{
  "norm_eps": 1e-06,
  "init_std_up": 0.0442,
  "schedule": "wsd"
}
Below are experts of layer 6 (counted from 0) of a mixture-of-experts language model. Rows are named router (the router's row for the expert), gate (a neuron's input weights, with its number), up (a neuron's input weights, with its number), down (a neuron's output weights, with its number) and show model dimensions 0-127. Each number is 128 + 24 x the weight over its row's rms, rounded and kept within 0 to 255. Numbers have three digits each.
After each expert's rows: "mostly gets" lists some tokens that are sent to it at least half of the time. This comes from a sample of Wikipedia text that the model never trained on.

# expert 12
router:137143157155134126125117118120132172136124117128092094129124146149103156120132141115154110194096139130120148108138140158089136118125128168156146141128135117172112100085139135110127199117155115130090141123093083124158137148144112105140128156087171099073146071137124118083136112162081151143125185108136115092157135136123118116115099160132130100122125110158131138096148148118110146118113
gate9:147124111138137187105155118135107113156143154146121147120143160169137149183171127153116136138144142119118171141133100195140143144106121125137117090089111183089098124130104115122100079156145097087126119167151119136084108128117117087117136146191138144132116105114094126118085151169122114146090123149136120129113165141152118130099137132091108126129150112163122128093121131107102133119131
up9:083156120135123144130198142119129132162139150068161102169136106108132115117144153144126103196168116130106150130162090115154117147163120162109111136139137162103164144116114149099113119115116179103131106121145096148133104115112111136137146170110101147108141168141148148126141110133130147109108139155150150122052114137106101144116129121156103124140127179105114125152151153119111143163136
down9:098100103131134146140117141130116154136109131145106183112152169120126138120093150137088089139125108102137127101119123152113104182086147121153131104121143138123163092132144104113184107161147107124137129125131154082128146081100156134124133085092159152137117118104136126123132099145111145130132138091098138092150198100172114091110159140128116087103118107163125135139133151087114079129149
mostly gets: "John ", "William ", "ham ", "David ", "Charles ", "Thomas "

# expert 17
router:122106135162120129146128126127136159115116106178072130175098125163107188125122147134134093170089138113120159108149145158108081089145123137130151147151146158155173081087149131125121148154155128126097143145136098129137095109106127099152096138129140124091109120075170113125105159133162128182180138127164120115137088121126137118114144133124120127134109112140130154094116160118114137149151
gate9:147097109146142185139148157133107180108117114131122144126160099120119148090139119149103169154106149133106105108094079124160140144139147144135133112069142172136103099123156086149151157097160108112118142164151122108071105155087119064116145128135145144122111114104095118123112136101145143133132119139120161138150111096133124151086157126116160126134159115144130133137139109143077117106086
up9:091170169174126088130125159135117137110128112102129120135152078117151130170146132156129136147108095145099128158129110080142133149123145134133130155096129140120134140124079074157123145116118161112134134155155108101117130113078153109121156183115110156144108175102159161126108122116151162106085155104090146102094116158117101101140118134139091163112160133092097131149152142120117136149114
down9:108100123132133153097125165123138147110110076131108142092150070128160165127107124148094122137064125176128120123146084171134127135103132132114123129092144114131163092129093098124167148167126130111100156152126137113148166129111119057150170132104159157130082152103112141114120134121167118115104141113097103108112164131105103119139142105102146118085149139143113149137147115089137115124113
mostly gets: "Har", "Car", "Nor", "Kh", "Mor", "Mar"

# expert 8
router:098109101140148105138100090124148142071177171152119122121159164142110126097108140166153108139095134135105157117125145114156171116146148150181146151118145116148170082105118134125088182126128107166115156160141131110150098116128149085139103128106155124134128099090139133120108108119153160134158107121131146106136117160103175110124130150159120110082137094140164177114121129149116120136130
gate39:170134117156087122123134100130138149095125115102134117153120138156117121169123130123151153068157110112098116144142155168133091136126145137150110154148127187122126168141187101166192103139102133132154099154107148142118137145120107142100146101119110109083112137143102165125126165158130122141103125123133099115117150114159117124135124085111130098086112152075155140135166110111126128104177
up39:088151155103160140106087118133102113159131145138166160173131152144085107157146114127121135125134098149093108126141125104114101112109119107080150126107118100137128150147086113134142164131154127127100128124131145124138125094160096169172091114131137089141148141127153124104132090102118139147150140164105116086161162134133090045138147131148163121136075172130137124102113130143125153133106
down39:125091104160104151139129111127134151163138154120066095123124100120134094155122110142150107151120124110182122137126149169148151146130175149151139131119123115156113182138175123131157074161123137146129132113120143139116149136132130143169132123151115149127117114101100146180104113139161140128142153129140154161123160113090063108150107111139173116133126127164107132154191176105134154132137
mostly gets: "with ", "but ", "during ", "when ", "from ", "to "

# expert 16
router:110118158155129107170105115108154141133151167172124112141159163162140143097129146115132113138099105151115184089155172117114154130094118145150161165143138119135134126133156148070106152141127108151122173123078106093139104102120148104147094115113129124130135083121146127132115149132083171134169165128110150102136128181126166097124098144136144116103119095132160110115089134147113159129122
gate5:137156120112116119123131107157128084113133136145119148080132126163113116192115152140130112124123103139166150110095163110176129107156098119158121095151094139169106145125159093138125159137130156137142171141108135129095093102102160099159073106118143113184118142140138125137141143166117152125115137112092108124132159217101122093130127141140128109118135111121136129094115113136135118172158
up5:128129124153133163179106102120149142166124157156150141114137096089128171092101137145163151133136063122097163096087147096122159109134156138109157185165131122138113141110106142163162180159139077133162142102143162139120136103127108092118118111146127127118127141171113115146138136110111136108127139145133133173146124160142163132102134111152159132111134143159153128132104190149113137133122
down5:110129145130144128147084129149086132134126104150163140145143101123116150114132115131149085139172105153153160132093104081102135103149147108127128141118149093142119111170098130113144090137134135124131122124135097133123129147123140131117124150125124111144124155162137105170085134148155130088148095173047154128118129150099128131142111170086056161149127166119091128171124143106151147146090
mostly gets: "He ", "she ", "he ", "they ", "She ", "who "

# expert 18
router:111094159166176080111125112098136143106164156141106100147122140108157125103079097143144143137148102158093116118120145132109096137152112153123130146159129156141129147115137123147096143140142100155116123157108109096112098119129122113145091177076155125108105116150139131121154138145162116146141115086199129108154099164150137109132092118120080127128139129111137127119069129093114170128165
gate9:095114110117129175117129154132102149121123119173124151119124182114085126161106181078096126126140119144130105155156100132168155139141132151102115104089163137096079096126134086140130175126148096115113169121092103116083130128092121110128170148129111138125109091143114112094131107143117133138131115112164155111082160121154093152101159144104124101149129109153091134108100129115115122139139
up9:133125124123164117096161080144120086132121140106138135153116063151162118113150119124136149153127111132113132090098087126169086146131121108128124132115111157097162133135104077136183148120117174158122110116145146133129085139119114114126081098096137135147105144133156138135146147122137161112121155155137173139168096092110098123132101114143130120079133168100141116180161154134128165123154
down9:120073093108138126150140119135126130150138111141100156078115141122137145103095128128092094158138090106120084118156098174141126161150132101136123114086144118085105061112118099166148142121126115114136152135113146109125167103110127127128127137123153150148102137150140139118124130145153138110122112114131131135131143144199101144089128154094141143060075105148147127128196114142115137114119
mostly gets: "wh", "tain", "lead", "appear", "ound", "end"

# expert 9
router:102140167187161115117109103104163124130166147120123123166150165146154126080126123157110101128120111130122143108118154133121150099107125143143155142150140133140155122086122149073124124128135113176148162161094130086141083124153110106166093139125127093102111114129187114123127124103082166161154165125131130111135129181125152088144122158133136093105095117139129110107119143136118174137108
gate5:126141170153100115138106064145129141144145161126182132126114137141157125183114126143106117088109135113125131142135152148186132100096126090154096156137097112125110146140131084144121120156127154136126087105155132100118089109109156111135104090136210094145124133125158143113116157147132096133092158119156167094146110145128138112141090147124106103132111142113157125131160122139151168123146
up5:120122116142110079130114096144117130153128155132122134135153082146128119115074190115124143170150099123153143146110128095106141115112171116135174134106138100126129150149125094117147183120105147146118154124112154115111109100138092131127107126164125114176137153170153121120121136106094103116142177177149123141147096159118152101146157155135131134092092143172148136069124164146128153136154
down5:183143145121109161102151145148134137146141115182130107069217133148141100127149098119145129149117148100112135123137149142128120100164121143108120174110116137108115132141122183179143114134124062123113161169128102141128177112164144145144147134112132146131096130093121095122122128114115156141126108102098122124133163092153141117150106120116113128136112119158151120118074140166103139128130
mostly gets: "part ", "number ", "home ", "position ", "located ", "km "

# expert 0
router:081104135116114081131137134156163149085114140130131136126080164127152147124122104130098116189101121113146143095171137129127121084128111120143143144129141152163128119141158123092087180146104119121123157142116115109190111117134141122162111152159171125130126117089105119139116146114116170117154117108158168140193121149096149105125120140132107124160094114155122172108139138089127128146093
gate5:124105145101115115164132122155095108163149161128159120134110117158136125128088118101167108132101126116111117141129150158104116129098121118124094130142101074139143101152127104108099169141126171170168122113156141140095123125099148132128108174148110118118098121125134192112134122166151111097098139111089106101139133180124160099120065137133095127147112107093120122142129107134176100168158
up5:128088120138105129122089094122100119151155105161130127138174114083156112129094177148138114136137069096146150141148118115145130122118141083127179135141111162111149158132110145148135094145173163172111135152160137128119125118125140123139138116142129151127159136178160123121165135147071128122116110120138137131133133129125132155134144096129122158086122143184126140140073205161122125138146
down5:171114109134103161101093158139129173083119106148151101112129135123151121145122089133133098128102114116111146105145138074116118125161113137119154130103131124113097080109139146181164101141119086075120127162123107088141118118134104150119149084135128101110132156145176111135146162114096139094126083097115123100145141121138126110135118128092134122124137111141183164186141124106100145121169
mostly gets: "|", "| ", "USA ", "MF ", "Win ", "—; "

# expert 19
router:128141148142166117167112131131163134073083124127104105150150140121153131139127128099159137145104067151147142100156156163139122117125171127146127143138144155149145108105141145118104174136107095149117133140165143113125101109151156127138125168094123110109144125110145094115110123134081146126125129116159165110173142117099148134121119151178076141129102125180169168080146126090110121119165
gate56:140169147141146137112140089071065143125130117120125142078144085148104132182112147091153163122107155173154085102139164155102099112179143119121141118104130133143099154122113151153171094148153112139092130117124118120121160134108141116081095099091133115143113107126111125113164133143142110152122137153128147162130124106087125142139120145151134115087144138106094130076114133145122155109130
up56:101143141146111110142176125098112148130116084116143078150139078127123153125117120154122100140157100114145047135158130125163122155163105144142126151147144126204130122117109137149156122109121130133086149134130117096149091103101108121167122112150146139152159138136160111089170116138162148175128167134123108122111134146152137122123141117119073160097100145135110103117160121114127133167129
down56:156093118133142140115152149077136167077141156164136161113110127156134131142128177183123140143160132091101113120153115133101083095136119153158162087108100104154123107142152145100101131115146159123120104120090129099129109144100124114129090199121120140119130102069130098139150125111147151158126180162135116127124094167128127116129166141111145142111132142086143119106143146142106116136120
mostly gets: ",", ")", "=", ".", ":", "$"

# expert 10
router:096106150128157123103125101124154123140124141144116107124157138122151132090126113109124136136107093108125116100145137187125132095127124150121160160142190179152151120099178174129106125158186098159130130130110134098139125122138163118142117141134138132112062152128131132093141085146134131169128157076158128090147115109115185160132086121131104105104111145096127125147084132139110111140126
gate5:133116134142082098117139080153162123158155153119115153116091151145150115131123150131140146130120108112146147172124142173148129110078124131132111128177116113129131092150125121086094140129144170171140096113143117120111110096098148115114142121094108126133145142077145114099147108183157078150116106096136155111149122163143134119139121121133062106105126139076130109134172098159150096118136
up5:101131119151094100137144127133142128136146149119097152145133081099142127139100148132198142166128104113126156152084125112128141092105090133100138142159178123132127135117115114105148117156142193125146146129124096124135118065118090130115139124145125112111149149147135101118147128102128107126161159141143157161119124106144189150133109115121118114090155119180132147160100200167112142139125
down5:131094133119092175113076139139146128120111111145121102077173131085112125093152124122136128148129113147126141135108096125097126107139103161142122141155117150153103133135137162151124116112089094085096131139114121134109161112157097087117196130111128122113093123166148097142142163112141147111141080124084111104130156091133159091125111122132084116076126125144146116156103134134111150179144
mostly gets: "comple", "pri", "elev", "stri", "emi", "ateg"

# expert 11
router:128141147132127103151104098118145134128144166142082127158094129173159121138150111133108105134131128076112116112155156126148106097099163127148116163141149140119145101110183138067126115153112107128104143161064097140145119092163134123147163128120104130110140125110158111107086127122100190133126139159153133100146129166086135139140132172164106116091103109141135125118158137131102164160131
gate9:142105133144092199168122139105128151122119148140142124109151141120122114150142171097092134121141125154160106121148095124131157127157119108193090123105154128110109123128123136127112153125145122074099125140113084128091145149091170071118115142186152136100085102121089122140121116115147170124128114118118159152113108197137121146110156162093155113134131119131093132124120098127139123120116
up9:121160148116153099135159133124076110132165145099132105133137070134145131120144139178102101116108134141136156135109127111156137127133104129125134118105114118076119093116092139145159130118127114123148084117166122129165101111078109119146134145092084194100117126115141133078127119131107170133121138098125159100080132119123135133119119145156105126101155099136091139190147168108097166150134
down9:108141144123155096103133163130189128152144114118106108100142162113142144135128159157119112113101102123160175109096088145154160139152139146075108149153173140110130101142119124151138090157118074110144139122119141098115133110126109149115086127093125146142076110110096182133122128182121137163133128136108090144137133146123111111130159142141162101094132117168100111138141090089111124164125
mostly gets: "League ", "National ", "Party ", "} ", "District ", "Total "

# expert 5
router:116115121132129093148071119125145131096116152156103098134094158132101142086114147124084101164123142104135126113110152125106135101138157130137164141166150151131133101155124154099125144165133130155116166152129115136153091140148133096148094141092122100105113113080120111114111129120082186109139131116123128120136098144075153085093136141181154131123099117172154144094130147106110171099150
gate19:143148098160090126070119160132145108129130134126141159127109127073161121161120141157177115133118159119109158121169120129117145063100175128100132097099128116147127132088120170137148146126126135141128144112160096097163066167146100149111123196143130171133144151102127109137132109156123147160119078144123114111149123118118109107141128133125122134171129133127123131113114110104151127139180
up19:133157116129108095103140133153141135150109097126091151132175125134108154139109123116122134121136073105093124135142106084111139153113124133134134141131122145113136163135063136099110110129100138094142130101136143101188118106122140192131132154152103129148107093164166158150169143109153130152119166154138117128117122117117104150134159144167090103108117160068098142076140123091149137096148
down19:152136135133148173129104138120128145127099110179096129104116111111137143072099109104144120166097122135121129116112137080144119178145129121149122113133178160140123129127122129100115126115117127129141125104146122130124130100172139158113135122116109074152129105104131108143067131097161139139095158104142150068113108174096151132122137137110055124095117098088093135089159142155166131130128
mostly gets: "United ", "New ", "World ", "South ", "North ", "City "

# expert 21
router:113128083179157113129146103130138131104149145141114110126136136156152145133121088099110111131130091083119114122139115175117112141168131160122161117124132143158127120095212131114106140173163136172119136144138078135135115110117141125157141175140141133108103096120138152139160102187128115107120154076150163114117105162122159122148115157123094116112086134150109105126097155122100128136153
gate5:152168154125102124162086118142111131157141166115116113129112132165130098130108168110165168128113136111146129188117158163132121145097100106117125137169107107123149094172123109089108153172115154151121084161163108113097111149139141137139081130134118115185133127133142134141154121148130078147121118114121160109165137169095109086147110132128103111129106136097124127133124094145137106106182
up5:111140130150098075120105128105117148130129137139139161158157110121139165102106145118152162173120104120162133178123154099121171081078130092074147148131154131154139197109150117128130139155173147080131136109119139135101119125109117140144113163144095140128155121163146094127134146123086089113163137138135107147114146140140125148131140107136137106095134142177108115138092142128084161123152
down5:170055119152116168093100130125074132090109082146130163078151135094138116111158084106132143149127111112165158138128109118086123130156146123136105107118137146144101133078132123155163100135103083096148129092115109102098165117164117094105157155120150117090110129107121095143122143086161149142145116127103119125134127108105151115112123125131122156123129128127117107142097118141109144175149
mostly gets: "fec", "stitu", "jec", "ustr", "educ", "cri"

# expert 1
router:108095130146151130144131133105107156108149145138138091122110117129116148118128115154126076123103083084098143122148130160156101119144136151143144128153137130151127124111162144145114120093149095143087139142096139087147123103101118105160115192129152105143108113140150110057144092139169141185127122140139157118147144139157128107112097133109084086127107074113169120123083129110104128162140
gate9:120116138122163167084135102162104129152163129189115172110118201122107169181144162140087131133121118152138134104112091152145135125157118145141135114109145140120080106148131124134132128110124105056133109129143141132061118106108107103136133141118163113121117140144119131119085123127102166119111123126141141155099127138162113145109173124094137087096140100126118140136133112108090103124104
up9:101118109144131119120126128138140143120149141091161116144124104138127106136125117133161106158120138141131135132125110143151075150132172116114057117115138166090149174144110121139114149100161134123137148165119126132144082166092121129124133126105144174117142120131138143163137130157179143115084186147113165106121113130116109080179119164156074158122112128088115139161145156121134170156149
down9:103115148067128135133147147160137123161098127089138174092167135092135165126088092127090117115091109084152137085126114145189148160130186093122082108098138118093120114151078130131164121135127131098134161116129145119113141103140124124140117131131154178124084143122148118104140106117155118151125142107106127124108121111129101115107115119093136124103097112182120130130172128127117119106111
mostly gets: "cont", "resul", "def", "However", "success", "main"

# expert 20
router:079110090154138120176101123112170099104092164152134115106093142151131190094124124092134147151119093135131125131116141179127094121162147143145119123123159133142133137132152133126081143178128137151136119124067128141126133077099159090123108158125132096108098122099130137095108132133133154087124160122168156119144121135138144126108112169122099098107143125157160130101101175107126110130145
gate9:105100114094096160133113175126075135161145141140105141125113159128138165173124136132131124124131130137124129147151094122122119171123137106151140075126112119066117117141141048161124162109153099064126170128104142147098104155105106102149111118105115129131102099120101144116105150109152141153120142130142130101122118144142141143084115147076137121120135063139117136104100095108120127138115
up9:109118114130136140130189121110175108114122152113149130146150051114143108105173119115156100172119141114138117154152112131201146137099140150114120108086154162122123160113117148109115137128104186172152100110162108104120098124095114116140123167153117146137149146118198106159146134135097129124085133154103120139094125100124121164135128119128136134146142150126120121173142132141139158125137
down9:155119134120134136105116159137133122122111124146152137135119144079145178094101118119102119156103113114132104120116115174123129121112136131153108142115134159104105072138137112114196110150129128098166126146117123087139164105113141131154119163092142167138094176140111146078129114128134087160109140129101151083087129135105091106117193117087149108107124133191116127151148118128138159133119
mostly gets: "offic", "alist", "Pol", "produc", "spec", "histor"

# expert 23
router:115116123125163129137120094157133161122170148144090107161124165132145118129094142176102121129106138120092138129171147129145099102114135118164152179177143134144160116107142159095138158113142108157110176143077123102159123092128118115142124103146149088126129114143156088117123090139077141174149161155104130122141133135088144109107111122159134110108090091148126106102108120118084156129135
gate19:114103155114088131153152117146154083158066123154127136110101101139150101141126142098154154116133128106165160097108108111162138099131140148121115142113129134112130136105090141164179142134175124116181130171101169152166133162179101130129121172146085125142102152115139146140108168127135153119110106148116131125170146139097136141134123122112119118137141102103151116079133123092158135177125
up19:115146142154109139086139148168158084110135124143148151155158129120146141114112133117108110132114141130146116107081108087135140130132086132091117113088151129113130168083120097129127156116134134106182135140133190127149138098141089130132104120129125096126104132154104140123147174130157124132153167125126137121137155122100115088177160144110061137098182111156131143121079145111160134119086
down19:108093109143128131136077147125180125109116128127155151111140089139109125160148158171122144127133132141110110109125165136082116097158137089132166151094088158121148152113127124111174146152126135104091137098137100158124143133124170076110150126117139142138181155112117098158055101125144130139153134141138150151105131178116168132098131120143085128144129111080121117110164118112116149129143
mostly gets: "first ", "their ", "his ", "this ", "three ", "most "

# expert 6
router:092117101137161098175123144171138154102123115144139102149135169141110142134093160132143103154099110151131159105135125138116098127108154165126159145135131117139156081141113136096116153125177110120107152146091120132165121112112121133116086126095132123099099151109156097121106134132120159116139127164129158093168112116068120116086099143167122134106087124135188130084124144136097111124176
gate5:122117134132101091132143094156119126117151152112126113113124188117146139124103184159126158114117111124124157117112123135088105140110137101151099141107134145131115102116128088134104118141136188170110127118122131142069157103091167152143095121149105140153138171096110131070134109166128110116085109133110131119124105181147137113141129132137101079167138138097120148134176126141128135118189
up5:131166103137123104159130120102151148104151165123160139143155131095112155092113143150138126161106094130154164133142139156119108101128137116163138139148150142149112154120107133119160135100137147143140134124106137164115122103105150168155087128137100138098181148123161086105115171146089103137182074127114141185098119130139123126140127118166155127117115140171118117100091137140064144091148
down5:145095147100082124149094184116065137126134158152123116102137136164141137129127111128163091165164085146112146146165143127062131096135132125125075155112121137165148137151129138148141125099156101072161131136106107139126168113107126169123122111131111120144149114093149117115123092156140107100145124144109147116149154100114093151126148168131112128125108111165131116155085137111101145160131
mostly gets: "-", "(", "', ", "[", "_{", "San "

# expert 2
router:118124103160141124154132113165137164091096132113126133133090143148134157090110100126105099164148123100132191104164136125149122083139151109177130157114141152119119097127151127078112162163140121113110125165150092106161143103151160139151107146150172104138109110088113097130114119113160152114153100099167126149169102141119150103089132161151109102139111113133117156110107177115128132148115
gate5:119133117127124125152137114136108136135171124146098172117085178139158168118097157128127123126100100094140109168122122143107117151091147109105106114141102113119158121142141115123147183136124151151124140170123146080089120143100123101115087096163106121148102161111149081114153115138106128143099142161120113132107109142161136088164139118143094110148114127102133056112131064128128141165134
up5:102134113141079125106058119094092137132183135186138123124159107129111110128130149121133157116126144111129143147086151102102107103102139053119152130121114110138123183118140138122140138150173152118085141110106129152112111100111150143141112146114111135120147102188152125126151140123100095122126100128128151171116120101120135135128169109121127122119129187165102136141128168121137171152146
down5:151113119157084172124086135111077122127132102150145119100153158112143142166143106125128148136084072141144138154129156109126140117111175134127127137111101138156134119136106140170148110140096099074121152150117138139131171120144155126127119113111180125121136107091162101123144125086124139077146103128099131140127150116080141120091138126106159131121136152121082131122143143124138201178138
mostly gets: "\n", "\n\n", "== ", "=== ", "″", "). "

# expert 22
router:138120118140143112092116126115133119101126165184125108139110146128134145159071110106106141159114093119105158098140154123077106102165157168131149164159153164164169107093128132116103145175144120126115162102102093150138135108106179139118132168125092115077127112104117164125136153174113144128138136076133141126166117136144149115114138161127082129105143102151118113130111157139118125146112
gate5:141115158115121110137135093101172164133103156140118125156094141151131125147126163173146176165146126135135098157108130181118098142102126109119168112124112098134126104161120096077107144147118154163135119158142120103097114112099170122129122109152093103146101148137138141123134143130123096168093127111138143111127120195159131099168137116130103099153091120115167121129137131147180121158178
up5:073134120177088105144120149133150130110097106107126164150142103079130162106136177175182143184127129152120145155100127161145133100137125108157157143115141124149158181108100119132145155124170159160130134109141156095097107095119122134172132124137120140099149137144138108109133141136085126134147138098157172134140112120177156112143140131097123123138114131136128114144117127161123180156148
down5:137096134130081117126105174134093128140109118173150112101182185102140107141117069144093121179170109120163165146097102098085161098128107146107153152145152133145091134127133122147158101142121089126109111118125125144111152113168146122099135121152136114135112096093122079084111110141129152127097096115151128134134137107120146141132114119119128128099131130146079106150115133129098172154146
mostly gets: "And", "GB", "irl", "oh", "akh", "zz"

# expert 3
router:118129179118120105165099107103164139092113102157084115158163131149153127125109114126160105156109098110133182103120162173133155126092124102101137149141133154136141108132138115114085152156156128136126140144108093121156125124099200108132073125119142111083107159122124142100136147141135155105163151115151126120158080108112145143115121146172090119137122074117106127095125139104127137126140
gate5:142155138112131131144109088161162168147147142122099174107098100183109143169078144159143106116126129101118137140105118133125104121115148117123111177132114119140138122142114088095107129136130160148139109143143099134091096130118157086110106097145098130166132137139160153109132112190137121120093165127094151174108133193151132113150150154135100118129127138103123150119142086150147132109179
up5:134157139067085087141106167129107131104192173152115151165112124126140135119102136105145122161088120072133164130104141124130128095117099147107115176083125140157109153075118125108144128104143171140110153116122102122088095089161117130129132152116115154172145156135122090121111120152096136140149107129165144147144138129155140124145141115127117135106114179155154136132142148160128140150131
down5:119124147139114154137083142128125164167088091158134130101151160144148112125105076117119132141144120114159140136140127115106112101125123126141110165100127159129112099090088144172131144136125079087107094140144077105098157110108108141133108148104143139112128156135132059132149116115081135106165142142099075110140151150108162117098108113136131173084132123144109121144105140121141168166120
mostly gets: "Bo", "Ro", "go", "Lu", "Me", "to"

# expert 15
router:134138108140141138152115068118143146087102112133105130179096145149133129130142087093137092148131106107112176128155156139115146069108151132169121156119163161110118119123171110082118152142154109127122141139154089137158141125123150090144128169112139099140135118087156115145100156155146169101141089126163109122165121117087146099097105131167113092100095148124125119113106133134132130112100
gate5:093107118124122103139117076142106134110142177153092172136133109157121093128109126121123115148138119122123069140083138163098098145067095101087096164119115103101128115156112107107112142130125160147109112146100127133099122093123161084118109128151149121175123127115136096147154103168119104124099117126129159139153173163123140129126164139135116085118113148134099108095094106140151139159163
up5:120123086104108142134119118126124137117109181125093161176151135101138126106124163146145136132151086068123166121118139123142135106085077112125120170175157127124169154171139136131139137157141150153121134152114130138109082110138115165100111176132115103095165139139118093164145154110108126126163073152152119149097129141125142135138154146115126140120135166165104138151096138160128170144129
down5:170096134106107146113096121122182161119087130146143083111146136108154150171097095121142094137119109151161179142111088111138099127114141138097131099134135159152135117106159136188125106145119096078117122121109103098126102105121096125145134141149133079107133113137124100129198135074109106092149123138158136142195140104111140144145141149123132136120146138159137133110120119112127142136116
mostly gets: "201", "202", "200", "November ", "September ", "199"

# expert 13
router:102129116129160152169122145114130130079169178135127143160163176109165133110125121141142126134123145148121165134162147134126156120131123155191178128126120129146165098104117166082086163129104120163120130151099127103177103099135139112144122151130117088123116107118168127124116117128102186141177161123132114118121108191120167134144144144123122127136135108142137134089129163141119160152127
gate39:116153123144113105081135168125141140099127131163131138141090121178086141141109120103149124097127153105109119100156135172149115111128131129134132153159110163127150098096093148112145159110093131086161136111083124132141134164131124066059143094157128130105109181143115153153146153119131171128121128129139123081133122138106129138156154087088095161125104160133114123117157158120154139129135
up39:108122099119137163133134106108130131118087161107118168096153121118118134144208134112130132139131134121133148176130123087154140105129114101111093145106151082114112119119149152149150148115154108111127120075141143140120092123147074139174084098156131125103110133100163103153149119129122096184115141188143171134131130139101092101110141152155130108115084108144127107118143122135120146087118
down39:152107115141138155124145102145140100173127143152117132105127184125111081139063145136100115126111163127154126137101107140128129116105152126089145083115144111149130118147135097148125168132132142142133136132139118141128112118145144148177083091110088162174133096109074144136101111150105134145168127092112185118137153130131122161122144118149163119105113132161153120111135106166093151067151
mostly gets: "was ", "had ", "were ", "has ", "been ", "have "

# expert 14
router:106106092134147142177118105111136145086135139134116108169173152146127165097156109144111143148126144097097153091146127118146158123102176126163130135150135132142158097129127113118128158159138099098097127157128104102182116096158149123149132159101144154125123116079109086123112134111134137142138123123140140100184124126069163134113109129173145122111132084173153170117111118107109163111125
gate39:123146126191081139115093143175117150103178133135129159124153098131110154130133113138153120062145147140120113117117150118107087101117131181110129133120135184170137113108129120141175132139125152112130095114138111153096124165143091160137126131100138137083156117132110104115165135088076127144118126105134125123145106163086121152111136128128118149125136151128115132190118116114084164115149
up39:100132097081125146154141115146155096147119126066141108106109119146132110151131127133122138140109101154166126124127166128146146108125087098122111194134120128071127139153131158091113141102191136126126117089133120126136114146146141107133134087172137125123172120137157105178141094122170107136163157124104127121113111147169162131151138168148141156131138151167158104170090123124146117146143
down39:152090134092110152131099158155118084079096146125118110131135180102096124105097132180110128142150097117161119126129131139100117148137134172114091114123142102159107123159149130150198141142179138130096141113132119152176144084125143154146134104119121142160151126117108121160100145123154151118125117130089123099155133163114110124127142088121159104123146086123139105116148112175120147116079
mostly gets: "In ", "). ", "On ", ": ", "– ", "\". "

# expert 4
router:123142103099135133158092117107122130110159171140102108129133132139096155113120081139127134166095126101126159104115177166142101145158147109126146151157127162147127138140151160106131128149132123145092166156111069129155112116097129092146087172117148125126106120097154084133095109177132167083137115113155160146125111145077105140110098161129105125130123122143148128119106146093119185112133
gate29:152133143118134132110096109154131104145152159144117152142176163141108136144096148159133148150090130151103048164141086115127152097128123121108083126085158163129126113129114112088103108105124124122130114145155105108143092127141134153135159156103092174154121138097140107156182139139132108077123099143150167144123132099135146145155125154124137133119100181161103141092157115108143126151128
up29:119097100112094113150150135119141126119113157142122159120085139107148164127160131159130108101169141085114104150122109125125145091109106132088133155130136060134110145145115147155144121132147120053131125101100135102119157132124135118154135118150136123156143120113169140089168121074094151154096148148075147114107145181150102102151133081074126137116115108118107128119120124139135144151100
down29:132169134152147145078126088108155115167149150138145129109154123172123136109100149134151116110081170106127091122141119141139154132102108085160091138148151142131080152147125061160134204130114125146148114127148140153149162121119141150135120189187137089119133145128153072123139113081139103127142122087160153138121136131152145143136112133118118125136128121143126124119131120130111139097115
mostly gets: "Tr", "sup", "Dr", "cont", "contr", "trans"

# expert 7
router:093108105150149090144095103166157117109147146133127125173100161135119125101117089146133132131087127141082137102121132164182149111145164133129145157171169129113165110106125154148104110116152120141097154124129121093129113102108148102145115138104147110130094149113171105078092100157138132144127122150175139102148109119126134123115091133176126110116114088108165140101141123127098140173173
gate19:115107157105097103124141169139132094125152163144147123114115129098090143157110083148183121126138153140103152100142133121120112095111132124150111128095069138132133125128121159171145107143160122162152112133167110108181120117140139145134142180111105150163139117168116120105124102150121112149100090144113147107159159152156093115145093145083165154141130137114124124108084167129123103179115
up19:117130147125108088133150149146135114091143135119154122123132150121119137137099115142140123132145191116066119091118122076098137110112132117186095138130106124093129147121110131133112179129110146118165105122144115165173128112177089191146139151114119107141090130172119155138107106104156105139137181124123096110096141166141129144145163136113090136138112135086105123109108148086139115106110
down19:142159113146130138106143080101142151103099094111137138133109107134151140099129142109113154082135133143132133111118134131118147155165107125132100107126139104148157132121133144071131138178164116117112167115113134127129148121134103107130113146132127162161150140141130091173118146151141168122109179098114178118105052187091132124092168143118083104132116110121094120112144137126110162168095
mostly gets: "In", "dep", "Pro", "sub", "Ind", "Ab"